config.yaml
n_layer: 10
d_model: 384
n_experts: 32
experts_per_token: 2
d_expert: 192
d_shared_expert: 192
activation: "swiglu"
moe_layers: [0, 1, 2, 3, 4, 5, 6, 7, 8, 9]
router_score: "softmax"
normalize_top_k: true
routed_scale: 1.41
balance_loss: 0.000959
balance_bias: true
init_std_router: 0.0318
lr_router: 0.000711
n_head: 6
n_kv_head: 3
head_dim: 64
vocab_size: 44886
norm: "rmsnorm"
norm_place: "pre"
norm_eps: 1e-05
positions: "rope"
rope_base: 10000.0
rope_fraction: 1.0
qk_norm: true
attn_scale: 0.125
tie_embeddings: false
parallel_block: false
init: "normal"
init_std_qkv: 0.0231
init_std_o: 0.0231
init_std_up: 0.0231
init_std_down: 0.0
optimizer: "cautious_adamw"
lr: 0.00107
lr_mult_up: 0.727
beta1: 0.95
beta2: 0.99
lr_head: 0.00656
warmup_steps: 237
schedule: "wsd"
decay_fraction: 0.804
decay_shape: "linear"
final_lr_fraction: 0.0
batch_tokens: 65536
seq_len: 512
doc_mask: true
train_tokens: 304500000
steps: 4647
dataset: "wikipedia_en"
Below are experts of layer 7 (counted from 0) of a mixture-of-experts language model. Rows are named router (the router's row for the expert) and show model dimensions 288-383. Each number is 500 + 50 x the weight over its row's rms, rounded and kept within 0 to 999. Numbers have three digits each.
After each expert's rows: a language model's description of what the expert responds to. This comes from a sample of Wikipedia text that the model never trained on.

# expert 22
router:450470526421505523458560467572485431489457469458461453508567542548587516449428437503525479483542493495438558503550460493431498442500413444511583457425571545467473495485523525528405517551431535605502530470522475526579488466377549421546500435556464488550419474445507543457559504502499478563
Description: Table rows and cells. Markdown table separator rows, leading spaces, years, scores and dashes inside sports tables and stats lists, such as 20–21, Loss.

# expert 7
router:455485492527441514516507500459507497531514437480489559442551533440466542427510476550583484511471585417487430456451514561477528513520553391602433582535440527482375522512512538458510393469494525555423500610533553485535584531543550517484559585586518476487545513563565431471472542558482514510
Description: Coordination and adjectives. The word and or a comma joining nouns, plus descriptive adjectives after a or an, such as high, professional, international.

# expert 20
router:378561484494505517500473651451488508537475505505544543501470472518495487428496498448480563497501528525490537444470377514455544566591580524506476526562494432469479476474419515516519527498559469386527525514591483487451501471505560445510652414519531535497572475505363515407500480485536492536
Description: Year endings and countries. Last two digits of years after 19 or 20, coordinate seconds, and country names such as Pakistan, China, Spain.

# expert 17
router:404596427515453545494451479534483419434519554603485534479548523493424492481471487496455506476570463598507461517474471462477548530547574426440524538598596524536475540516549513579574418457462495531413444634516411520487466523419483511526450426479545471501477516452517544497468584542485564441
Description: Common nouns after determiners. Common nouns for places, groups and works after the, a or his, such as city, area, company, suburbs, species.

# expert 18
router:457542464468549524534459377473483515464474526487497478483573492370518471435512478598532543444527536485519470598480432567422468506526420469574469566601455499563435463565483472409545489434550487513577464484467568425416529500588478526464495495577530501518543438494632417436584451546558498501
Description: Role nouns after is. Nouns and pronouns describing a person after is, was or as, such as one of, member, player, politician, professor.

# expert 13
router:613521530538531504522614469462406514628512434531475427483517540506558378344561518404493466596485399514528503495537519479545503537485484513489421479532491430584514451481506473546550571516463548536607547506495392542426480468530451491532442492480481498528484504563544535572630444423511563442
Description: Pronouns and in. The preposition in, clause-opening pronouns (he, she, they, who, It), and commas between place names, as in Shizuoka Prefecture, Japan.

# expert 26
router:379501542525466553494507437569492492479474486455515568591494587558530538467458511426555553503539450435468558558536482472534506537445496499545545537473419477527552544554432535421451520504496481345455487450489423483540497515471516512465380516490487462553619472435555554546524497571478575490
Description: Single-letter word starts. Lone initial letters or short fragments that begin a split word or formula, like f in foe, w in waking, ph.

# expert 24
router:572438532561517422488505520505458407502541441544519512495586563535521438427453467478472446540528474443417474520460518420529449530556568492609453475531515618529491479528542495527489492490535480607592476590538547419524463543522524504476513591468537521504615540547507495577455411533511489515
Description: Articles and determiners. Articles and possessive determiners starting noun phrases after prepositions or sentence starts, mostly the, plus The, a, his, their, its.

# expert 8
router:561424542525554386536460448437435503560532594477507516498573561522537556565533536513533539539518502475434478525448439434544509553439552550529553452449427504505444525463479433556502485467458482511584500590565468539462420499517413601536408529463539456506490521469545486434464561534521501484
Description: Verbs and prepositions. Prepositions and modal or reporting verbs that lead into a clause or object, such as would, during, suggests that, faced.

# expert 19
router:575505483572569548452437483423542560532707504520457484511580519496491495494551510482511534397528510549575566414562524464529636481570514470470523470520490506495525479551549525514559529490601446530485516636462379548400463559594495461523502558438537443495469508498499536522527461503492487416
Description: Clause-joining commas. Commas after numbers or clauses, plus conjunctions such as but, while, because and although, often in census statistics.

# expert 11
router:494573542534478489424515460528539508494481522571472426449557447434506521587457529465493476555502465472449477478453537443554523548535497608546507506546513545530443454539491479476526440475465549456510509558496432468525390470454522532478494507601570481479532424533574557492443514548496481430
Description: Codes and reference numbers. Final digits and parts of identifiers like CAS numbers, coordinate labels (°W, °E), and table cells or codes before line ends.

# expert 10
router:495491463372511429503485531492453464613536474497484569567494431492539513553416422515549565550524514542575465518577548489544524487475410498485514432446441580559440559546552512503526539543527471583487508652454457524520556531478509509512472529520426491526510605590487509622448514451537558587
Description: Table pipes, first names. Pipe cells in election-result tables (Turnout, Votes), plus given names and titles such as William, Robert, St, Dr.

# expert 3
router:486513543404463508510470456497543536515468518546486546535527551537607528542514441550422467578509492483523538508541521547472434510551408552460473514496496501426451498425484515474513414489509450511424404530449605474580467478479571443525509519436556501456403526519477530460528556617444463471
Description: Song and title words. Capitalized words inside quoted song, album, book or episode titles and section headings, such as You, Love, Start, See.

# expert 23
router:535495483531563550466505520518513575530450603421603368541449517435493617441535548524531507448426529478578567483527406510520453436437463485505441491530527488467593391439521465472523560432558526474496542618477523574538506483579453503500511502483514474372467442522539532468502437412532480525
Description: Biography and election tables. Infobox dashes and table pipes in political career and election-result tables, and career verbs like served, elected, appointed, won.

# expert 30
router:524492436500423504568554483505462505368483405434493400535491382492531461612524415560527574475515444545568432573506529541423542415540466486469531539485522467502538443493462490490436437475560576493488406550513510566526407567518493552520481528495574506489517527606435424476526547500486540465
Description: Cell pipes, full stops. Table-cell pipes between numbers or names, and sentence-ending periods, semicolons and closing punctuation such as .", )., ".

# expert 21
router:292574510506513473503523491474557485520467510534517557504568598486552480459495553548549511450529455529535526457579531494488542508516503479445549433605496464449479540495531478557431494441581559497533504560521444541486501561496466532480496483578393525565460539403443587521475516411467525505
Description: Verbs after auxiliaries. Past participles, verbs and pronouns after was, is or were, like located, written, committed, plus abbreviation pieces like .S, .A, Corp.

# expert 16
router:583452473444497518514426514496544470449465508579542548505551530498469504515561450465476467529552550461544524497565515506471519488555542528542570508451529523484541567493465523487594469557517467541533547621461481557511599471523443450453479427526524437510407498510504486505449575531399523553
Description: Time and discourse words. Months, time words and sentence openers after in or a full stop, as in July, night, However, Afterwards, before.

# expert 4
router:577483479485542455552565527479503526490556533504497374539556483459553535553475525490441505452453501542548500489413458475481495521489482540564511472548489506479456443512570433484507466456564455402599484528620466477494537578407458543558546516463483456460562512464464535542548520437494535489
Description: Infobox field separators. Colons, bullets, pipes and values in key-value infoboxes, especially taxonomy (Genus:, Species:, Phylum) and drug, college or sports-season boxes.

# expert 9
router:405429493520448513453467555414548476496491572539476431455417489458547558532527459420516465408418526480487561602544492468541507412494460556468501475404484436545512547469562416490484582480465460419563557470414562478444515454511402498517519486433462447528507523596497508520489563513544520531
Description: Name-initial pieces. First letters or syllables of names beginning a table cell or after a colon, like F-ofana, M-ardochee, St-osur, plus spaces before numbers.

# expert 0
router:551580460444431515556486548446476507513525461525530412507522410472464554466459529530459474414466468411527647419436500417484531395506548534472454493399507466501499550472491460411492518473523535513502485507526489553554432565443542541378446458519458537532495450344492392553475577532490483495
Description: Table cell labels. Short codes, abbreviations and closing words inside table or infobox cells, like RIAA, SEA, WI, TV and closing parentheses.

# expert 1
router:449453508565429478556459497569451563474439554502516490519467509590539460611663545517493482499535448424558488468486570451566582496479607499415473502509477431516529507546551561483522612443518489461509490524522558474500520467591394501602470417430568509555432547487448519534542548486482550460
Description: Copulas and auxiliaries. Forms of be and have, plus not and never, in running prose claims, as in was, have been, were not.

# expert 28
router:559491450467455521446599528462471552557479533460495599454522527554527414554526499534476560536468436358455530449494455453474504539484487485457525529498556482497536468410557443497435500534462471488494496622465631454453468539515488482427518466499529525445569525543419500468521510602502445594
Description: Awards and film names. The word of in Academy of, and words in award, film and title names, such as National, Best, Film, Original.

# expert 29
router:316504561524618468521482437557557434468504532466469453462613419500517442504503413490565521528525448506460495535495528475515440515419506561504526480537402441498513507506552494416526505483451503504481495519475539573537572529491612489511456556464417544513457455446483527442581576434455570495
Description: Numbers in tables. Digits and numbers inside table cells, vote counts, durations and scores, plus table row breaks and separator lines.

# expert 12
router:443545568407548574543409532559485448452448430484460448523523529517435544482526523435504506521562493400491432456445580464568507507524493442450582548531609648511501497424492495471532504536533505440485526487476446520565443425492597485484483554434476514477541494472563470448447524429497542410
Description: Infobox list markers. Dashes starting infobox lines, row-ending pipes, units like m or km, and coordinate marks in geography and chemistry infoboxes.

# expert 31
router:450508446601506432413497426507490546494496486507474481457517503489526479484506429552484443536501536516443466522537503434453456516511484465475525499586503444532485531617472547445500469591496522509405492536478505510557548532500484449504539550499574481570596531590439527491554514416431491587
Description: Numbers and quantifiers. Year prefixes 19 and 20, digit groups in numbers, and counting words such as two, three, several, many, various.

# expert 6
router:474520592521459481480498559512423499510545505472459500486550521496427562515470546527457402548459440446537517553519464598558515575559438547536491555471474514446551531549430594478512542540475484539530510322448476493448453524504454586521408502512580547627464502458529486509454417508454565507
Description: Line breaks, headings. Line breaks after sentences, headings and infobox entries, plus opening parentheses before asides like (played by or (qualifying.

# expert 5
router:439496519504511530508501594463559466544490518544476597498513490544490468544615441568468531506429527425469482487481426583447518498441493405534565525466508512491533451430439569483535376410474499473467414560471578409555518438492529480526383457459515527514518556466492487386445497511483515535
Description: Articles before nouns. Indefinite articles and short modifiers before a noun, unit words like ft, mm, and German or Italian articles such as ein, den, di.

# expert 27
router:509429504502468460527429551448491579479529521506468500498440441490511534510552483444522511464489578554585502480507484600563360464446591523501458452536438454553509470507567433539416541480511439526590519550550501504434557443475483472517496547547529456504512492514382506477549474481497447571
Description: Surname endings. Surnames and final pieces of personal names after a first name or initial, like Johnson, Smith, -ham, -gow, -ey.

# expert 2
router:604432477536539484415611535585544457487443398498450528518498397475499539449568500454421471490457523512501438419468509460498580466461487640460401495454528555555495479485614454586544530536464494547542552623468556388576519464542571503537561486607531500479507554521469532600453456492450414545
Description: Place-name parts. Place names and their pieces, plus the and, &, of joining them in lists of places, such as London, County, Harrow & Wealdstone.

# expert 14
router:551504437554498589524584470495522592589373503415418561427479478495494448390496549520497544462516591463459525514473477491495532565533421449490548456521487652457505456473506485639529433593434602464435436464570531446526505504497418471479515519569469455455499567377521520477490423455485502551
Description: Foreign word pieces. Mid-word pieces of transliterated or Latin names (Darshana, Egretta, Doedicurus), accented vowels like ā and ō, and table pipes.

# expert 25
router:463596405505466581560518526545567439450526522537516514496515511472511493518470531513431501508427611519482485506512467509521451448518461498548473522463538530490492469542441502493530542520458485489450584574465480522541473563521539476443532392473536495430607456510528439573520452593544471546
Description: Institution name endings. Final nouns of proper names of organizations and events, as in World Cup, State University, Museum, Stadium, and closing quotes.

# expert 15
router:404446461427448502479569471505476561573511513527461566569507671533565455436519536409467513613486480638460371531472500477513460399512524488439478491483494545528484503546528472483479520607472521514571460479566508463466579525470481481530503573466476512458500514561581537506463520482501500397
Description: Space before numbers. The space before a number after words like approximately, until, about, In February, or in table cells, plus degree and minute signs.